{
  "n_layer": 12,
  "d_model": 256,
  "n_experts": 128,
  "experts_per_token": 2,
  "d_expert": 64,
  "d_shared_expert": 0,
  "activation": "swiglu",
  "moe_layers": [0, 1, 2, 3, 4, 5, 6, 7, 8, 9, 10, 11],
  "router_score": "softmax",
  "normalize_top_k": false,
  "routed_scale": 8.0,
  "balance_loss": 0.00527,
  "balance_bias": false,
  "router_z_loss": 0.0001,
  "n_groups": 4,
  "groups_per_token": 1,
  "init_std_router": 0.0112,
  "lr_router": 0.0015,
  "n_head": 4,
  "n_kv_head": 4,
  "head_dim": 64,
  "vocab_size": 10016,
  "norm": "rmsnorm",
  "norm_place": "pre",
  "norm_eps": 1e-06,
  "positions": "rope",
  "rope_base": 10000.0,
  "rope_fraction": 1.0,
  "qk_norm": false,
  "attn_scale": 0.125,
  "tie_embeddings": false,
  "parallel_block": false,
  "init": "uniform",
  "init_std_qkv": 0.0273,
  "init_std_o": 0.00558,
  "init_std_up": 0.0273,
  "init_std_down": 0.00337,
  "optimizer": "muon_variant",
  "lr": 0.00887,
  "lr_mult_down": 1.5,
  "beta1": 0.9,
  "lr_head": 0.00842,
  "grad_clip": 2.0,
  "warmup_steps": 200,
  "schedule": "wsd",
  "decay_fraction": 1.0,
  "decay_shape": "linear",
  "final_lr_fraction": 0.0,
  "batch_tokens": 131072,
  "seq_len": 256,
  "doc_mask": true,
  "train_tokens": 365400000,
  "steps": 2788,
  "dataset": "wikipedia_en"
}
Below are experts of layer 9 (counted from 0) of a mixture-of-experts language model. Rows are named router (the router's row for the expert), gate (a neuron's input weights, with its number), up (a neuron's input weights, with its number) and show model dimensions 0-255. Each number is 500 + 50 x the weight over its row's rms, rounded and kept within 0 to 999. Numbers have three digits each.
After each expert's rows: a language model's description of what the expert responds to. This comes from a sample of Wikipedia text that the model never trained on.

# expert 31
router:497504430415516496452517434448605484619523491457500485457570503488534529540424560510500507458500431509470396482490434481474525446456478373597425592444579548584491465409496471500431498485453477567512477479483514469505579494509450445469546572471527568510515489540404548507459585554555461500533579491454486604499474539483546458509477505393477488387484552555474579445452490393577408567470557450550490509574554522465580455515399432542450570486522459563526572535445494470518478530466477420448606439512522494588515482478534517489489547489404474527516609577487439486426469402477529544478470574478505439515541480573552594515478547520452489528431525510516466567565564575514592515444580467499523544475551439454486519548535501485442584453527515480583493460567528505492542572459548
gate8:416442549550464465387493398543481547589479551425455542449382517453485566495467494448551502531547437528463598464516430465413427533562524446485528533464531556540439503520539517484548438549519436575504473538587508520512401544538523546345510541565475572476513471526552529406446464482459589365478506528425575533453496502492515477479537511471506418419491558562557561499493547475439480438521515455474501530494466518492536540514452507522595477528532489574585484481472524584428570422463684438504507535591536494605577503470510469544541482469520482509435521433486467418561552468484449464394438495484555536484516347532528487512452420470492539530479414467478481419564501501494453426510466587473496524436506548479440479502539513468502480439494498528552491438567474530528489495497541
up8:480524469488437446486482509544450484606529538515447493542386492474435607497508479536536512589582434572599503503525505498592420538468533528470577499592522494479488548588415445519476398536505555555528422448480569534621445486586565434481505428433491461533460411435512525451473528408563566495477473515555463508442561509470415512466448489502393542471564578574577390479511501499626468511528522574530463515480528460494516428490484508562413560460503440513556453551518546400493495527484537469543576581508561527450454499467464488419549479488434470547461556560492465504585546454467566485460560440478556566493491565636550551565548448607463486486527481527564452535547516531419479515519446611507488509520426494521558520555547462474471538493494506475416416474526527459538504478542522
It responds to: Final pieces of foreign place, people and dynasty names before a space, such as Pazardzh-ik, Sassan-id, Jiangx-i, Afgh-an, Bezir-k.

# expert 18
router:438591552484459469459511495482554511553474497471519424437495528425535469539409524399469516364503460565453434461530452443467594479358482475501493558404510563546621446503475474501484506526500456534494515513556417456518528501569443440407446527570510506509448473546461477547519525591542495556548538558454408485540447515632522483602482532473510492439506540578502540415489422507537482508436490498545555387527562584605497438485486544615529605501441509462452471470361596411545432547438461464506474468510469495500485503429486497573506497485528408517508513507492498431509458518523478551430420516431421441513484482514584543549392603511545495522465455504569457456504557492468524471474534456504513548456505477462447497535547425536395504454457535398543533489515544537505505537465470
gate0:488468406462383471571502499440537552458528491573560529413540479466547561548570506501475557448538528554412457541525458462496492411376492507561454499477438574452461426557553539550439416505538509619559419522524500528472530526501372474430546595531479501459342497436476429495536411506503559513534427450561474545544426460584553476488471594559482531444536563533551520492476469588415507502442486560432506520535500509465559517394610523501513545512515558603410523491446592488495544503441566530421436536587570451479556514393516469442509432545470536444480504572491567528518527523522528467562471434509500496613492464545544457488490526577514449482435480392499557497528487502569478496481440514504508462497505520526522541487499456548587471509476538591477535469513424485488431497530544
up0:454483468473528538517530572468488474487488539445431460517564392544532539447446411581474365491505536499475482487411446446531553521518518562551473466519526418519611530436549455502506489448546601596528458498478576404503484543446496385492574479500512555501569471467482450394448635558537422502512519434508448400459444492600482488413524467535425487533576433476445513513432519426499429486509564381517517503509500538485522510513494483516443498458472606470495519462542501468546521536533553503505529552588475465478516440384531406528496477503520505564551456499415476487462525595536557522516457545674539491514512580462460622476602552511471486532490454493475495523543532556472476508419532470532503566557446464499501482509402437528444458410539544463605546579531511520511501472529464
It responds to: Opening word pieces, mostly en starting words like enacted, enemies, enlisting, plus stems like econom, polic, anth, aut.

# expert 54
router:491540470519485470548519480465589459543523441449537465501557524485508478524515595412483481506554480489480464452494442449478488513475452431528469525374493531485562466453426411489453445438475421501472524459524451409558584501558432441513466505453508525406491610522482501540405536522552464540480550545482484537480524506558516464618527620392437518465488515500476610502454412544521457502481526493531533557523487504501612458538480503538511452385529486543525526523493562441563483484440489477426452442507448432557406397464472581563490455515453474589578471526446504439450501453432547525494478591360447535501479490594485514570452541524571506538490453537521502578564530555552544571434582441579614469498632483538477533573528403494498487511541501415532588453536460491530518536499579
gate1:532532546475399496441530548570469481539531518467449511418492418440532524466413510477564520532495518454446474452473549586515490529547457542456471539495455464492549524534499550499485588501415523482619528591528463509595503450549529412458510408398484532536545474611481509487591478487482536468557518430497516500478461594375548478443526457463444483436549493448530560466525561543522570461574491495562440521395504496403430513564433467532536540403552520456467470537536492487498476691533542486423418551541451469515567460561489521485371552494464464419533515515529460483478560528536450463482557491571513559498464434579509599465500519518497508492603528490486536531487470497547552526544561582489596488417484487550429548532575474460583568426566513465476392460518438563466483542477520
up1:534499541435445435422529560534465438551573473525537562464534527520509437500506504482470512652475548482443547474543437477404528477531573485454553490410479543577665525527477503513421525514517541544474555429589615531553542519484552523446457531493515460467512459529435458465488481473477458413406464495413461514454536453493497488508480514610500494538536497491480602483594497540514453429497544479489500423482561481531522621456540475543508511525465544561510503482524486506423515528488497499468494426544540460500542445462363475525473588445463449507407514449449526483592536432478407553524592503553526450596503445474514462413549502523505498543556563480524464516491428515411523465523610513451524412441488528483495586504467526539461430578444488491395434418621554493585498432570572
It responds to: The article a/an and quantity words like several, another, two, usually after was/is/with, as in was a member.

# expert 43
router:512445413464464406456484399519557453509508499372499427462545500521555503549536497533483489458536476508437548509461389458508541453446539507575507490481544616484554547499448479487458507371481467453426427393568509402548587492584408463489523596456509504447444498586473485478415604519512405538455437502476449512501448533508531506542482588459506487535480527528458536476451441460537490535404559495586478451513510534498564476606493433545487450496427501508527477561418546512528430519535472555494577416517458516560480428488527673492508462422537502560514489596503455477416487453470529591446508539392386513565490488500496536539465525542544493484500445542496472528484513568519600514517547413526525489446515427446541532540608528491481491471521552486545524478572382474543539523468525
gate1:451569435476549418494469531441462500614437579472497525534591410526462578554505503511443521467539469591475431388542601451541513518585391456536426461559428452531557493544517458528491579484534453564519477474471483426600441462553521505555499480445409527567490467475463446553518586460497481431467488549502500617525513478532449549498428442483516483544438481408476420491406545481555506470421557483505460493489507496614436473471551468589518514485592441546586450554501458595440529482449436563447561465482488485506476527484516502470463482570525551560549500537616562537501499562431561480550573528557515464526492469553472502534550517461488473458463396478516556423565428531452462481463404489403436484499548448472472543554456531491506493579548481501482463360543525535405513539527545
up1:550530476603493502476513497512538538576483534498534505413526533511545478502604584567528494509530473500491532566562504490538491526528440570475531547541499505539588446569525526507576545451491494537493512553495544506385436544425513512489477409534519514494428457527370560529530461469468479519584523500520442609385543604532465509529509512575475492571443466584630451538473538448511505566462630486436403496534608459441480524451511438480474435529515510528535404533521471511481523418465566431563537466612597506554630505443548439447550493495502504438542510508586463547567554496398567458471415432515495527477568534464522472547509454521548474502495585455590489506525572493471479545473426409420508443578523386502516420542437459517542520422495502525524499427565477468514525539463476
It responds to: First names and name pieces in cast lists, sports rosters and biographies, such as Roger, Charlotte, Mc in McGuire, Lach-lan; also taxobox equals signs.

# expert 37
router:494431437416538512479500458552594443522492481500465374494543469441573584572478492434543460518572518547442518440582430453492528452473466399543437475479524502574562402455463494471538528566478444524423505482560455498557522454503455477496426525506565524502458567569460597576472496516551485553495501534522422569534534479502611370520437522479480527452558492587492575478458401490545518500390562453485484498567476512506525491529452481529438508429457499532432522577446573462546485490416530562514476514590434539537448415456507544485489516450515495602584492556492496452518564505470548535450448554409507499533458450535514527526489581556541568504436425523472485507474559531538503513466581479625617491457583546495547567586614508434488578464528606460552524536478479488581485523497573
gate1:421540418428504541484522589508499507430630504455549471591541424500511465589433495526451502545500439500501524510468462460560446470493502515501514529489517418540476439574547408464410492502496525491533475488494496461423446456539553462394485470528593537458494514499526572506492494500524536464448550569625562531595541449565608387500441580452561519506477528435512450592594476541442518544516494536496547441434449409508457545443580448507425540542526427438434419538459551557487533535503505583540505567500439509515525506470477566553445564479512457428521463440472473435481502594447499591469570526527536509511444496475368537497464471453490512578490510569466507522450596490458519534443484549512583407501541554546524469512583543471517507460570499501406578474498481636488395470443554
up1:409562491536515556531460449396470508471455441453553473581543456484565536536540418525580515581462509500575490509503489560653484504475436555523474507515522541543537585505527554509533521428499530439620566385530501509541500456400424586572439581455405510567389535480544535507454460459455438497572520525440549576427468481443446497557564582482506447543531514512400528486501491525460525435542374462395617508464446465515510517502516535455487473416517433572460558443479422416493556456475536452448445447462491456452539588469485479486502569593534514553496498519469572462508547421513444494540526503489450488442443492520515552512536426476511448382571450441493465553429469469491489503552456473490535427510511504453520547497498554479512431583460558524509507518509428487560544434553606
It responds to: Pipes between numbers inside statistics tables such as volleyball set scores, league standings, goal tallies and election vote and percentage rows.

# expert 30
router:500555435474545439572496468535530533552549465517536456512481586457562547556491639424482423435559517547468506458507458485547511474469449433526437511451612478586562502479453504481425539484496461520446478419572509416490473454583463460470462503425508522522443528508479575550417516492551390517461462547517442506547528537534536483567490532382470571463507518593495573437493440525611520529445459501580597418543454526559563525552388485494470499547443463536423541483449506462549464562512461454433484463595434451542425457546459558513518588452461503539500572530449450466447443447494609546464380564476465608550470430569536513554513511498536499491547485495474441515526496523567549465469619486534601496481538457478437539526531425485441490486451517441582574486521478502512480608561542
gate8:542467493439523490489423578501564483559493565466501517447468490514433567544540570493453574509523471555453487580485542565489472459483517440436467493475568547534496449517594599459472644501486487464381518486445489588464429483631510465470521463465447585474446485429479433416595595415578446479441557617562420446455452469516558476509592448452489522514538541549534462535459463566494418515507522544480468416458482439503518583426422554502572591516553563567493519522521425551347471556542529550493525558491486597485540490440485494486500538524423411466514477517412438506454524551482515476465469455433509506499505458467544374543461529521501465533549536528490579542509478527464475476443500510521469602579403482520623497512460478482577517548441499449525524542444514484506497492437529
up8:495526455491588526524483453463555477531486451489493494500434549498533457516416501479507468594485521480510484400486532521510531436465491516582468459570521494496342502633490475575566442478484489466473593535527524448503519506491542555526455443605516486461520439560446505534514473531526509503527467385554548583559530509469458479491445482499487575568451501499510459460463384450524557485498469410453460500470514576484644427610611474523373407473453524528483449529510468509502494511507484519446501493606548447457417507585561497390500543483567450521543543460472580458594452525514490479542423464476535508487480445655618435480537423589509455496457538512474412512440587565589490552520565432453505442494513539523569544556538433505460452504518548486526521589537470533543475443445494
It responds to: Opening parentheses before years or notes, and month names or early/late before dates, e.g. (1987–1994, early 1900s, July.

# expert 53
router:454449489534475412520492444493587498533540462385513466523523538488569493523462536481489423481507483480393497487462482425510495408461437466562463503493488451515511584420509438445451534517498472576425494516539452471483529409539464442480453594539543624498467539473480542530372525555472493499535452524536489550484587453544534462516414552377527434517498516540491517428535461500543508552355518489557547560542582562522612472612483504511524478482482430560431570579460528534564498534449503525444573523541497452560358458408478603506530597502516520594480580487454412438503554478463447543466441497446444479591415431470545513529490526474518522527456495486554457503558484528524528559523559452607559542440510470501568558493500425560560570510483559506590535416530506520518434482515465
gate1:519435486473508465512435503538472529502493404451544452481484503456406494525522487572443536478495469514516454503511522480445510466528509522434395512488549404437530495428535418577445508502528538504594503468514432566601482510511473578491582512509570556537366466557434452496515494557552417479479520505496460485363524457557510435500559591439464474601515525461503471512537481488489538519527460568467468434514413379601434613545399535494481505527492575479465506578496404482423500518509444504571467348446494525537491581518469525490506561490500522488576398480492513552499518509507504441518403490554512496501513413397524397533491528651580511486524445558536484511472516500534510457439472422453540490442451563583602467465538554513479387579500533506557517490438500493545521464436577
up1:506524539563527391463585510440537523448537484454537572545469545402601623494419431476545454547501532483436462529460543457551483497434457529535479511545479444631490403467503482519448520524545511452496500554476560521518550474511464555478508585392487506579619486494456546534438563474472496431538559455472550477479505535519457517565489416553385528502434457490457522537542551539574491513602527511489477532521541501488489587525512518496446449514481429607512467500519560473427436539521463456564500504534497619564582497520542486516503467512481507532452594450526544581542592503540534519402487486444497521475524569560467566458557459442424512543504446502461486604541484543459315474523452443469520500547429465411432496483535507583426591456533520581536421543474467484524527506465618
It responds to: Punctuation and unit symbols in infobox data, such as colons in UTC+01:00, degree and minute marks in coordinates, and km^{2}.

# expert 23
router:477496473491535399538512519538593421564523439527589437392534549513537474504437567446496417488477482535459387466509456427527475451456423406550424541517500544524513434462426458529396553481491476595539466438543431492494502470553498430513522530409535519517546483487460471550471577486501512548532585475476523591481589488511503424575483524457443449499508517563460579478453469470529471565410530423543512482582493517585623475541409398546518505472548489587522601509468521464540410458480469447465567477525438500516464504418440535505466559484433491530478500578445460446501452488393476570458485543402424465486518418545499540568469523566508511571445507496529515503646582561435526503490562482545537580476494559434570512521513461491513543575417519544570572485479544492493508608495508
gate0:455490551485542460543540433482581462462623430487533531459484467510627477390472474554398498531550404540474504529597508555489521420488518486424461515530505502567566441599519516472507568492500466440463522465579501565545445552511486443501572568478435525632449448513537476495428491541504481604446538499575448541454411478534512495468525432532474492550532432524530537483455506548514545551537529498590575562488497569503485525341467441475457512459489583491547487391502551398545424434521499424520524500509559675485528495510489493544477539448496448495370477540454461522491506528524521497537513549497479481586544414450493569531477495606572481459513537493613587491526428480555453518543427507510415478498522539492490514506497501490508466451474531470545588572492534516527626444437477
up0:514523446449575502494484385483572575542424424568443533549612554410484487518460411438453510477519519438534442528536456552491590534492469423490556508436457566499544581514474574528444461544469416541504508518497440506550545476497543529455478385411489487540496435513434537415498458532484476469556475480540514484475450596479489458521584563472513410509550440559553465500539578512516410505454544562441492603413465480607415522513604583591565586507426585483610510532482423469525529474534512515457551561515491491509434516475543515532551504515583525626482479522512435477474516556558445525503504474449572501501564535527494521494528532545531555485552416460452471460471420582381470506563475479478563584483513533495463562536424447508519563533432464444503468487493493511472591511532629
It responds to: Nouns in place and census descriptions, such as population, average density, village, area, median age, also genus and district.

# expert 29
router:498531419468507434483517477526551498512570503456548405483516554469587545612506507393522452523552480537481480463517450490453568478502479480564515485431510498488531437472415462511438471429404459490459507466593517401499513536588399433490460515462599527458467536508462526526398588566487446489446522581550437575479519428553548461601420669371492487525484518586536563444444430423540505552450610454581579540493489500457544519569506496549471506475463465470455493561447559531572427502453501549466510512530456457545472421476532544486520527483464498511511528550377494435492473436502529556492481515402520493605486493493536572490504469517518539479516536511488486557476505586596559540448625426521617462502588451473496543539585491479477504436478535512542576502551469484500529543474569
gate2:426538573498482524443498527597512468533615501518466532462533466471569479522483479423533473465443536481562554593442465429491509550526386543502508521517603513532480477504468560513488579573533507472646561503490534496498547501438547542500559573431488563487416523468588466469635511497463530397515500507439445571529474511449477444516510486449559454418503497542521446424524451490468506437394511529509475499492493523458470571513592481526607475455577405438568471480501501545583464639517519480399607507472446452543514490435470386479513560535485581502464545556476486536500409433493560475541484510488601455618527484492532581514528434507526508546526436495546511580535607539481534460510437526564487519471456421470456482507561485481618508567537533490491575451465517556585516516481588
up2:461472497504551511479481478491480508491403488530499518516510618542406566505510409489555519577515466499463500544492528570432511497435561493573480447535468467543503532458493590435510515544581467541529427492548466400490497512514478516464471415503395483498519486482511472572431510530576519515604497523501472495583482490466466501428491405494520532546438496402446475505474446539486590508550567433481500437554466407487571508516554539412514515477483429503449490480492546518433379462552393436465503498516524551556520573550415485410474545504415456553531425509427507461515591437526451550521452548451544531506445542555501489560553602432667639447503569562612514606510460542513561513500502525534531525423500576476578509513521482516530483540563538521577559470519452574476591439578414
It responds to: Table cell separators that directly follow a person's name in results or credits tables, as in drivers, fighters, candidates, composers.

# expert 19
router:492558466530559430575483458436540487523503423497494455479636540542487515522438541480572536380556430483468524487536428507463615510390458471454493460401493513515544501425504496429444526458506433497487483403520420515480477526566479478402501453488558522497506524512485531524475497535536508416475429581452444478528457545579523473556477523460445498530555508524519580491466392477615443570435477474584533430562528609590521431508464502609548558475459424395402550506397532435568469547414436434540473495539495517535503474420506483542443529454474431493511516542500483501482532479441458584422419530468476453500540490539505506522434651603559511497448445445567505545484525468517529455462559495509545525494498481503498560613600508531478513486468582461617538486557502472497528504550455
gate0:547573447539513475562538482386496544506470475452446483437574392520375546518468537524538444545467544499486593536549564606533536503497478467513472493448539515544520453492563528485471429562537454477417514478453539553529495380550504480436495462489511471535551561465442522531403525565458481511552471513523531483547532424515480448515442527470454407527579438443519450505543488523496466499503540437480428532526451524430464489480527512461488429575523331496453510458520574496497437529450525535531479463489430438621556509499528517555457549574567509440457490462499445595571457587440452409442548492499636425522482393417517564583459474525512528497492485424488401579546452508442413448647438570480540541436428484539564528462506548559529466468524449435518536509529480516480524462456429
up0:501510532453525439564607459491578583427515555453476419478499392523506479526501532520502509480513521533498467540602512560508541508494538478541498380516424573556568422493489535530550477523379502546476575472471487473559479516472604485492504481445601490494489571527512573462433469468461443456457465509505535386572481518404523512469447550462489497406519486480506459542514408502508426533470480527438486464443479539422592417478425481475610561512478518502561566508513468533545516510545485536576489504584466513463573518463560540487474434513427418599415548457429550461594506459561534644558454544519452500498516486429450492423475476451476463406400485445613513513548461571438529512491397528407489526477506555457543604525530473438459510553471511484524499546516410503554518397558429
It responds to: Pieces like per, an, en and in right after a capital or word start, in names and words: Em-per-or, L-an-ark, ex-per-imental, Peter.

# expert 12
router:483531454457422419537430504475561440522524448429474429497464435413517523523467563441525478390504479603480383420467465519548501496415505494587553518480569437513455512425466430405454564488575462527459595509586473510516526547513418453455524488509541544458440509562463464498501518475595477436515531529503473539436509536534550540532451508446472416476601525586486572532473531427506542550377585467579532399510528505559561432480467480552491572518444564438455551539476551534565445545405482528502436410548464494485523509413471543552455491500446463564541469490437417509425531498500540564501469489538427456543471535534512505524413572550547499503508465528554442527524567459530544460520509398534474492471488447389481508547516481538502534482380571440576533422576511395504594541448531
gate0:485514515529465503481492603477461471579485563521443537492457484474556487543470612519469524520356464484644528515525484513560539371464479495559462529596483539528485481398447494452533441593584420544395484531528516515470475617402502394512558509525543552444530495518439555501492531492549437396570533433550516462584540459535484447563500512460478510453540495559443514581459576434489491458602522584483461485538458438531518415522491457470597443519537467481459447447529478530478524476389546483486579463558452456437554452491519499498456448476615431537502496526446469478476511533467569567439461481469526492497496572444506546571396465505506493539452504409484421509505506495440548498559417423554496507518463439538516598588436583463447560555470472508545489533428597461535484469502557
up0:544471498491515535548460590409537543467522509411502596513546471534485548556475457545489553526484444439465404463564558527496481526417471552572514542446580464473551474452483407415566444514560524501438496491516477508514513526469420407427525538522503448528456438477425457531423512457539484521485514487521468594451454391460562532428502423527520404536524440557592389528520509553531474512531544497518543439464449534517516514503447521519487407461532615439454529468568531495420502507433585568537498480627477514495579510485460493564495488468538498525490528516515561497479436493406491481611473537455567522528506433486432476415537540468451407572493530572558460494499596456507551415544419403634461563555537463412509498420399449530556489491488548501612472524530460519481570550578521
It responds to: Word-piece stems, especially ag inside words (eagerness, tragic, reagents, agencies), plus stems like design, draw, polic, govern.

# expert 17
router:468561402453455420601525505516554481514584473507557439500518558491521510525446545499525477491614510572421431521549501499573521478463503402559432559512553527509481483495493457497452543503535432602539457414524489488494491523531432449490507550430522475488471504534423446566509496514513533503534511511460531560467530490504527387543494522432467524447493518492507559453519459438561523537476552498493495543579507500420545424471478410502447479397549538501474479562451474493508472530471421477445620394546496499595438488501455552515447522494499461551557523629429446482480508470452489596406495533363440490527477419531553483586460593532541643526505488482568472524604515591524538533512517420556520548476500530438535576577573451604527497423466568411552495487522442469588464554456619
gate0:458338557535511455474566479512515538483607583499463517497563594505526452525502530450499557612490471553474467522510558541547425495511559562535513533483418458568536479511501515437470522535529479515551502466508549428494412619432477507561535444512570568538562583472470514527446530456523549497455507452503583453587476482463443539566543519475511500520527494616567442612492442441631513447446496476512606518490533469492482506453453447553493460523488404468546459410570449480473422580529534463498544502471507531552497568401388447493418499442519587462463565498403533457409525512464523503521550571486508505476516608525525438399489526481394547476540465429478520472466512457500483512563528595441450490413514535534471534525507402536499466487507615448486422492569491554561564532503444
up0:448536499405436505503408523529411419548511478485478558509459536487496604573468408583461462385490496476456475495375404552484543541619523452529501553456471502509516503494426518490434560435474491464522561469463490513502523451431542589459423517513508437521506554532427494516488483411496485488466512464508491537462465526470512421525558414498454518463546439499471488478563499523394426466458407478477535504463469519436493419483474516569454559515459472536572606410447456434475585458581601555481525469458489461561449492547506547581526510537471425518470420452537439499551510462585478430428544556571511463420535504562411505471531556541563503583409482422481470517545528496493537493484448437569585494498502553522564462588481519476445554506500425438413598366516527526474542606475489
It responds to: Verbs and verb endings before prepositions, such as differs from, arises from, came, occurred, continues to, and object pronouns like them, him.

# expert 11
router:505543444468443403487484487539598476499515394454529375489522498463480518549509463405535509368523448530438445444503409455587473536416519466532473544431519410515559517457502489467523581420515466573456590361599480508568481493527460462468436556496638504470470573505521494482506507517569494468530475559447444527484462542536535452506466616447468410454577544571563519443491477476491480567438466452586472392492585551581510466514427573550474557460479496458409501537440553528473509486438474431516454427615477485515503499431504554589493485544473397526543530520474467467436537486539490556475464497531480480524455473507491450577479571508599513570450392493534425482541489547508573434445497463574504538405521464522501526523531496576498522489420528441624524493502457488487473502482513
gate1:563543525438555433520562498576478540455486476503516493486488443478464528461513645525594476450541498467483437579537555494566615604501581510479470553591562584472517469461490503410493549606512546467467447529481494497475596541524498522480580442569487538451482502510485544557527473529562515415501396500534452514536491557506578480460451458581504516489510458592492484632431470567504388520493514521526512457501450422473477548647446483511534533531516612434545471528541469500557493491538489485617496506478492527529526459412510578569536516552500404468416472491521526405611494548578501445476453475489499515496545500420529444464599500504534447413538546454547504522491457487495554424434520459423492575507448432553518560561523565437429511528469532509512389475465400487423447563476471
up1:456542458561557407422528562383442474509488572588524518518436511450523474507538512478502581458381540444440463481497518318525526488492495508526506512580465443422478453547385530490472463495455422497529532454528511392528557428517580544463551526558577488476429508499496511495454581432512527512472587532524548473427548512480477568524515492565448499505467512477545501589526491513379501487471410488472436601410533595588471434430459439550531491545511449439451470477533471477498423487561551501509566519471475392421576498473546420427512477553477544586468482470582470604517467387527582443516542408596492518571464456516518483483464443541511520450463508524500507487455544498458547487442511529501427562531524577527484526551527396450573466431556491524473522498528440450534480573446496
It responds to: Word starts for media, music and entertainment terms such as Comedy, Composer, album, camera, screen, photograph, broadcast, synthesizer.

# expert 41
router:518497478444484436569510529519592462492566480434433404458573523515483581515433548401500436480586539552412524468557420493590472492436475462613488517419528480514494496523496407498452537450537451550465505507546475485531500465563410429461412466472568495536557590500466452508420583513517436546571486537509506525441582523513532437486383510484481498474516502547565490446393450478525504518492495503596514513555567584456493439563515481601522573506475548434462509525440592458514514549555517449466504483485482453533459420479518653566507547523444529475504540505518499439396467440463563544475453567500482445585441490534509468543484472517554521533440460470512438450526513570559569524527565460565572535479548392486562536531656465511370483462390526478539558429521453501526507474487526
gate1:574453462571524475465586578579550463546427473457486484501429421549546366422373504583503491416537479539487568489449450507511511503576465495533493532550498419459545471555511423512444489516500499470468532361492485508392555558601494449563571485536579452427464469476487474485513545486456475460586452437517570497349517596494544557473457465513472510562481544524458583490519511501536507471452426389488500383457556498543473465564470500506451498513507551469434567449543523517371601613477526501460468516565476503455467457504467442522498456496525481523457526578478520478521532482521538378357467492535521492421500465534487450502500511489575483458488496486465464445453531495518521434421526530521517575504467512541441435483518413532489558513399506542518483457427550429401441477506589
up1:525494466505516508527591499500534471527568528556569481499529577561616584398453556447519477485537489456463592574452479526541529478495507550544441434530441511478483440494483566596545494540499469442500549513423461481479461463546478515542522369534551502575531543554490520512586528461528440565479533452533516538510358469505436465564524508520522513506506518530534502462468495504430512383571580522553472460519498467512619536545454469468508499499524580596507446471525466439552405475417495435495514457471493388504464527487423506512441385507583514429601550517477652439450500520465462596525522415509558535522551579494428533487493418523492486533531577479519494473547556545427507548436487545543368550405470582464491500539543536580443463512496521535526573581519522362469479442484458
It responds to: Single capital letters at word starts, especially I (IDF, IGN, I'll), plus War, Wars, II, III, and stray digits in tables.

# expert 24
router:515566487547537425595507525503574478582506464458548416455480556513541482518478580454530410461485491582458402489479459443607492461470416446543428523516501555559478460428484469494428505480496537589496510424547453467613558415539442460459482572465560612478500502522483462520487503513530454540461500494525491559472547448492540473526466546473450505476464527537453500428439423494618494582422540419571528511540510511568590454524433496568477491479480484546508501517445521456519394537454467441434629490473457417556489505483495619534506562486497457531488488515462393465494475490394441573502455578494482443483541387553548536549516535600569569546420477530586522607562605604470506460479518482573522551484496510462550528596529458541524542515433535472558568539462452485523580501545501
gate0:467575492543473611467474416501496499556511506467489549431449519390378525436483495505504551448500529553417440529497600489565502453474479563468454389489435505548492506466493492512503359481451501526572479578524576468540576438548509385446481417559560485468472523550490596551567523455534571464448547411470454506463404468471488534562536506470447495549550499631483487540555475520584506533473586520412404563468550543481482452470530523481474497394506478509423489536549509517573499516491581480479471452518425463464476549456503537529481544504533484588450496472460510469511554583497597568567587546480463566552554455539451438480517525567549533532399437379517548501495478503462470387520438469391527570526453562528479459566507445480533486515497595583461496517466552561450503448445516
up0:491516575487455424492530576514463503469607509481520507533345429539558576607457574539458464587454455499482507569493432556568555541552500542479450560489628571489573569439502515465498443506578493559512404445513437565514468465616582502475562511508486461498446411625456510477564477579534550455550431519506510518554517441470513547558444532542502552487462500477479477493484436446482469449531524450471490448541453468486585580581513497590503465508596513480508524489423389499464515477461463387564571499526557487502445468557514428465530590368477523489492499558509511527545498401517501512460390498507584494423480475490478464591492474476495474587498423571495545503496535443503448564547557485520515528524491455497541488465593494406398408523496554473503416433492451434518470526505507
It responds to: Label nouns at line or infobox starts taking an of-phrase, such as List of, Member of, Species of, Date of.

# expert 47
router:525571536470597372471507418465558492521613455453573446523494491410582466506461513430573437445500472493446405390485490469551518465485463423537422506481489571543508537473460437533501456459537483576448551485562456444476548465535482495474525544503576508499504536557465480480444524477597395455525500495501465510491543514508530485477507555473491432520450599553508511441486480441562481531465556440552546529548502497489491526616459512544401518443523534545463511556436519531512477488490515529476534514589533468572504474451560607502469591555479490597516511580525419381484503461430463629482422592433450501534515445527567458539468550586516511566485439476488479604529503564473481552439500492562607498479500546435548609550497475497572624540451478506627470476458479518500628533509478
gate1:465578457472481400593486547449503513423497509564443530542494491542556523472398559445595470488513449421497484573557483638437490505449454497458523441479539514538497446423465484533471464488455524431541538560500583439444472481461525532538443471470467456459609534389506459495561449473448447530530464521496453431481567504571572519580492595486526545513375479502437461530587483416488411507504526490528492507515506548448466470492546406528581540449523408437525436487366584500556402544456402506498408473559504538482585559483431502471590587509454499426544520444474475537588467464499528511474454536367538520595547553477475573478498459497450569461536465510578474522496542400463513488532541472451486406480464527547515478478468508566561565556523519503533502444452418502475542502433562
up1:638564447526466415545542466456501611473424550499503436549445431550432525556500549505519479495358475537527469414467485592476496503504486438554630410547427499500470572477472514509603494458504472523558526425526516375445447485476515597437509425521475498456414426540519560588521486483533459530520497472462536427494527458530498475527495584561489527474525498498439578457504436479620543479580550463543567500560424547426383418461514523525504558514529463483515463554442545497495545586539500469482485497489498454491557508500470446552449500609410488470526547448527455552474547616512515532479483523540501460538503550444563591467517486529533554642400484424465477373509571549495532481506508504459442572501439462602500472507554522488509525566533501441479503553522569568509475499456476
It responds to: Infobox and table field labels in sports biographies, like Team information, Senior career, Apps / Gls, medalist, and slashes or dashes between them.

# expert 35
router:558560434512455414530575500533568443586588426455545466430523523494474571534423588498616452530495508533474442471509410468554542472413436420616431611486502573550488425470497448509471539526521473561532477457528494435509479448509479457468525551408548542467475522570446448508507522530616450445531522474426499576433543503506555409549463515453497550482513521543411536419445468457526469548485533463594531492550566457475523420543411489568463519474519507529440520523405480487506443506463461472429587419540459464561440461509428545491439512487475459577499506601449471473537442491426465533444520529410462454507506422571531577565476567547535569543470462478585462504594603583502523475498525456524521517446509503391492523604565450595462566488455532472529541544516496454526526517447531
gate1:504499489545506497472519589567575461551505576590494531505510388550488441577520474501505496424454502464500500557441538476496545504512486399650545501449492490510471441468453537458466451476484496526504522526464589512555585468406433537448480426431598483487465561401569424480475462513471463518551560514643485497481622549568453465552433478572555614413470540501570461495528590500509406509479435436513494538547507577532498472436540544479496549534507452516461445557436496517552570500513466537549536506507468516420436592515414567434515352464507466498461528465447536405465498452624470456611462506470461539530476568468462485512448534485499457455578508449503461487506490525476471507500499483382528466411430497474524508445484461509552597544463475528457503536428452507408459475488391
up1:532510544466595460511542465553555472501461567485540541720532555492548515533519469500481508462592474489508510502479518513595499433506503523511550541400619517607497499501505520382451511419496555441497558406476478467500470579475484454530450477481495577562526475590528597548522518425449521508470460534428536548496398468518461501619432509465514593521457476440484481494564557455521591509553570538536444488537494451502465568472601463472494579533406576437515536499504543508504551536530534549541536541471557477501558438477533461462495460517464496341529467551576483523531509557403527523531483520546579569471491416549497495484504454510444474495466481512586547539395545520511534595470511521410506426499538517516522544378490553524403525485462593449475513476514582502511505506392556
It responds to: Final pieces of abstract or plural nouns in prose, such as -ation, -ment, -ts, rights, treatment, policy, evidence, before of, from, in.